Weights of a small mixture-of-experts language model, trained from scratch on English Wikipedia: 12 layers, 4852 steps.
Below are experts of layer 3 (counted from 0) of a mixture-of-experts language model. Rows are named router (the router's row for the expert), gate (a neuron's input weights, with its number), up (a neuron's input weights, with its number), down (a neuron's output weights, with its number) and show model dimensions 0-127. Each number is 128 + 32 x the weight over its row's rms, rounded and kept within 0 to 255. Numbers have three digits each.
After each expert's rows: "raises" lists some tokens whose logits its average output raises strongly, later layers aside; "comes after" lists some tokens at least twice as common just before its tokens as in all text. This comes from a sample of Wikipedia text that the model never trained on. Tokens count by the router's weight.

# expert 83
router:140099106214146135088107159091118106094068153178090125142086160116131155125104113140148098103126105136100172119097118095170157134114195164091102122112137087119119114098108096152139123131106137160115147096145130137084188160109138104150158082066154194165207091075128122144136163104132153164149136113075120143096182165080104124088116183099134095090113126083153106205108096136139097215123
gate1:150121104070196135147086142131175135119117117128139087153150107129134082174174183102126116132183137141134139151109142112081190180171117144112158161120116176103186119060118131120109112107131085133139064140093159104087132168131115144113138179117179127142096138038114121118045113108066116105187131147142141060119149132137159094140102103130110122141117124112047168091152128113099131215131
up1:105141134158089120112171131129083084130146151140110158115105146111128162077093063149104144118075129119120114107151113167172065065100145119133100082119133077160043130179138119127161171123138163112121185116143086138177109110133149110150119070157079141126158123196139112138236160125162131143063121110087114173129120130126106158104166155133153144111136134163196105160116127141142136023131
down1:125087158100082117136186118145124123119144160127094175091123056145088158095139072130147123074094121116101091077141164148140094125121093101119191110145144104105084099111135075171164107077105130141056148106175148137117072079132153082167084102111116078098090147166085166137159086146143105085113130108088137113186145143129088125148142133111048137120132118155216095111166108111128167089086
raises: "-", "que", "|"
comes after: " |", ".", ")", "\n", ").", "\""

# expert 72
router:125075107161151102112116154093125070140068113122111098132130058085097116162148136095167091133106142139116170140150148143095170098126143153111158085109131156136161093101113118170138140112150133113116072159129084103120173121163095127130161126103131174158221119083107152146140097163140082112128115173140095100140199158088087116114114158113061127144137127059150176185069073158105227149141
gate0:128057161156146134147069081143123149179097068083157142126147111102133118150124184097151092137122124121112126121118167069146120116165126147180102100076130141166124157119136136192078160120158156132127106120148175125138206123126120080120149095145134125123128078087127125168177077187134122108067140128132124143147129110058123127116126149169159103055207178067160131142138103208174094110147
up0:119077132152146122164042132130129113123102096125137146155129121090122125170150143076116089136118121163129067150131164108162130084165125117160120089067127103159117161131162110138128163137145174133129147164134192128219109140143174122161132128120157140172118072098114149121201142123099194108106123102122119128154102040085113195073114147091139129048157123099065090156144076143176118082134
down0:118067144087208176107094084102078138078103101107128158098133135115156106066111114120082167205082120053123107127168119125154134143117129139098138155201079130080130143143117086140136126120111044143129091092150104115122106094116095087078106059213126108115141160138131110120116124131138107144129118176188086125122151140140104089124127074145089117172099126164132178138140150098117140191150
raises: "com", "t", "ver"
comes after: " |", " the", " a", " and", "|", " of"

# expert 5
router:102113073028097128101182109140143152047098161148155147122104134114154133119094137100096176129095160135129128146086122154123094138144100177130113144104171063079108144175161150135081135164125180116155106174179148167063086164085108161119083124140141116150088144099116148098130210077071115158104125162147081109109110103141150102175129130146171148117155090152098171146173140176090096135127
gate0:129068125158138149143086161157119151081134050098143068133179113103141162124062122181141192135202100108145135119093129096106105215205144189112168155107133114120144131119102150141129117071111070117114147167120157130096132193110159059171077148105153128111086183140135160087069173081098132094149111119178143116123180146148126120149141106111139089130131128102136122160107150144148120145144
up0:124102101142081146128146165100110197093143079151117059130106124095233189127089112119134173132160120150134116120101125108080108131165125127107162126160172092087083133170108108132099196096156154091081148160146152135140153158041135081100143092125176118130083152071111131132078129097090097121081152087150113200170128100142088137127157133135170083139081125106123121083119101137097106147092
down0:124105134133106133093134122165136132111095121161100192161145155130103130124173113115118123153113163115159149101128139100107098120082172102139177077176095105110147067128093128111121159140153102162106183162099132202148108163119171097106134127120019104143117101028151176101139105142120113091132137100156104203193140152133076158157166103086137138087096186107127160055107162096091114126136
raises: "\n", "​", ")"
comes after: " C", " T", "C", ")", " c", " E"

# expert 234
router:063112132109121149174173082155074204147119136053085175131138134102182142081162111113103115100141136171143154073120159109103140098136109105152121133085100133138135137133086136135069056061183116120126103095116186132136123166151109076119115096126090100094078113115166128127100199080162092135156125129085176114124127149171136165126147083105122115173179085143207111115107089109111105118128
gate0:080135132108128181193156157185110147091102131100111157161136124090189158123106130146179168171149147153180184044081100125135173122123108184118156159157155152157128136119124137127078118106223182176162142115121149125157149121070125085187102092080099102128075142113167143158164113148194122103106100114135152143112124061153146169131098123131119096159186128125144129166091128136085135143125
up0:091156167112121134168128146139145151073084148109133144169166093138159138130145123129156164144152069148168155120124137065108169143101123184115129121142158160126184080078121075144087169097219183103114119156101153160151134098104136115212071138104105112117120102105147146176156098145191133125117091133167151115080198075148151136128078152128138075150172126138165108160090082100072162156133
down0:072127178108137145090177146170110119116146096149066087127134158152110174136166108207124108142146189096109083165179142187134100115167074105155102135118079159149059140094101058152094080130125124152148104145112083115113165134120105114110157177120140063118152113155172088161133115070170090110111153056140089133102122148096156129167145092142163148132099178151115097137116204137146138140097
raises: "li", " |", "ta"
comes after: " ", "-", " un", " dis", " (", " P"

# expert 52
router:099111151139107144153084072206062167131144168157157176163188181104157103099172144093115184127092122127100147112109111064099122143107079069146154148134125142168188174158152163107119121142129134169147133097153168131097096142162113156169099127161127099130077152100097098146118094084140156143117157068179192105075115108129169163165120076124155064126108132148063118125160127141159100158116
gate0:148132112145184092106094147125104175101108109141096156094126120109164163144190141101133145077093073158120100154132185109142188054160104088120162135165151170113130162147158105090174200094118131114115114131187087100098084141163118103167105171083141140189101158107123176096111159194141161121130093126109117075120089102118123167141107148149104076069089132136138069114073080095133146169140
up0:177113117071116137146158129123108071109112162169164114166091136073117108113109106118114060144110192091086179154122167177100110132086163176100060167124132149131186115060134094135103088124182132161113063123122164135140141112097163111118096151117142154092163103132164121098099165112151118079183159132158155134140100222160104119136141148077114107125140118117126128189104162187107132060112
down0:138183113132122186129097134079082125131206106126109168085084123136124097148114120138135179103121152146178161084139116159148085080140142124100131121127152102169092124191129100141138121213125146126150161121110150094123148090164178171091104133086132176134165115158137195104133139145189118141173098060136077125196160144097100125047094112128048096140140152125111170128128150149126140126195
raises: "ency", "ary", "han", "cell"
comes after: " |", " J", ",", " Jo", "-", "."

# expert 142
router:091095144211173148084122113078138133077092167121069108162083126154148131206157162157159094114120116121111184127088147109155186120083173191113093113074138123135133144126118118129120095111118132123132149120148146123103181137072071134144075113071117146156178118129150159163082138172149151118126146129042078115110136138125106087108109164160132090106097079149211108152108147164128100175131
gate0:109143107102185146102131148079146120149126116201152124155083137169158114160106145124207111106111103160116120112144134163079059133064133136073115042125175121152109126162126149116153109151119153126071118093148144127088136104132104106110135177156130051132128116051145068129138154092181115160101136137197123162126160113147119171119115159175133153112107086102127121151168119177140155231109
up0:113066145062166125113103187083136152122128151184076142177098133139122117173123172093170104140146111149138146120150132154066120163051132115058118082102153120191154138158130145113139111137152151129053143125141131128108140070119075135116093186133105072163152153124113112111195157081196131181194139131168090134104172105153114109107136130160143158118110114113117087094108152159138132190083
down0:130135148157092086090162146183127144180138099171115163119197157113149089125144139173171196164099090097117102152100126130133176117168136163109095122151133125121136159182132163128067126130130120131126110091169126133157186178140108146094133138089160165089130162081119134148182193169095092083070120156079169148163063152163136073070100125128125106189079094112131124132139085130076133175157
raises: "-", "|", "===="
comes after: "\n", " |", ")", " =", ";", "|---|---|"

# expert 168
router:161105138191107123087102178123185089109146115124116113119144058091129153149111148147187105111175078139115167122129148100092154125104226131088147122139190164119145096089136113155112100156161151063146124177056097130098158098175099127140158139112173170114187100103132123128122154129089111122155121139000142086097183143146118095126095170091124105122113114143137153152143128104098117154126
gate0:082120136134147099161221109105149129122131113115094155134099162154166117187150150111131152020232136113121156141145181145148131135120139186118193157129193132129166128115118138142122216124117131120172087090081143128100180133113133137141142096144138141079164133111071162115119114143163060132121146163166123141116110100118063089183114130147140085126151124152139150149128125121139122041127
up0:171144119138100176085046171138132118135120133132173074076145114120086141049103087148101124222064132118119104102104094103114106074133104075148062101135082133133092134150161114108120030141134132125090160162156105115151062104145132102122127161118110115180110137148192091147147149128099179113150083080099133101141162155145151158061130128108130154116094160111121108116128129144126130191126
down0:077137129133172169155108169096102101126178132172146134076098155151157140113170111110137108124080188121125143150126130142114110123149132081124174116158098154089114090110141167128153120150105087169128114076122112145153121157144125090123109106137091108141154123150065057138148160160107073097172096157084058175102194125101169120075136142152029195135136117134164183138134142169137123219099
raises: "m", "re", "se"
comes after: " of", " in", ".", " to", ",", " on"

# expert 132
router:136156118062117071167128114132187044132168097111138133147163127108153133079132131139171136056146161149116134066084149125138152153147087166143119089118126130147156138074106122093197112170152176166138129060171145146151148162098139133119127140094115187084082159063143079119098067171119136101164091159160132093075100149092131163161097175122119142106135153182109100104099076098145102131127
gate0:132181145176161144110073129112027130109125083145114136195170117118144143133090126057158107189178083130110127076100182146138164092179151185110119107165143146111130110098163146165150151101128138126117121173160147107159170138150105100170129127089159112146106100066156116147138201097118143088122154133079098183182119120082087098105158086100129089081172114139107141124103132145184167127132
up0:122142132108155088105120121143133063125096130154116067127140139093144128151120148105174093150103149129107166111104146097146119175136104139153167123095192142210210125137146127108169163142112088137050055116196110092129098152097160126128186080196148167095121136147172132177116103107129080122081150198114110083072128116130124131116128103079150177119081107093099124081152082168131124160123
down0:082105175150142118051189138114095143098124096133154101074038100097114116130087126146116126113115127082166160124132074124156149130092176100087106137144159094143161148173106120134089161115116085191067118118173074139165110069128174122106094132133172098134078125154122112085130095145083099132051160087112150097135144181161123140043106156141141106134143143114090104138114111094074161149152
raises: "ency", "ed", " ·"
comes after: " be", " the", " in", "li", "tri", " ca"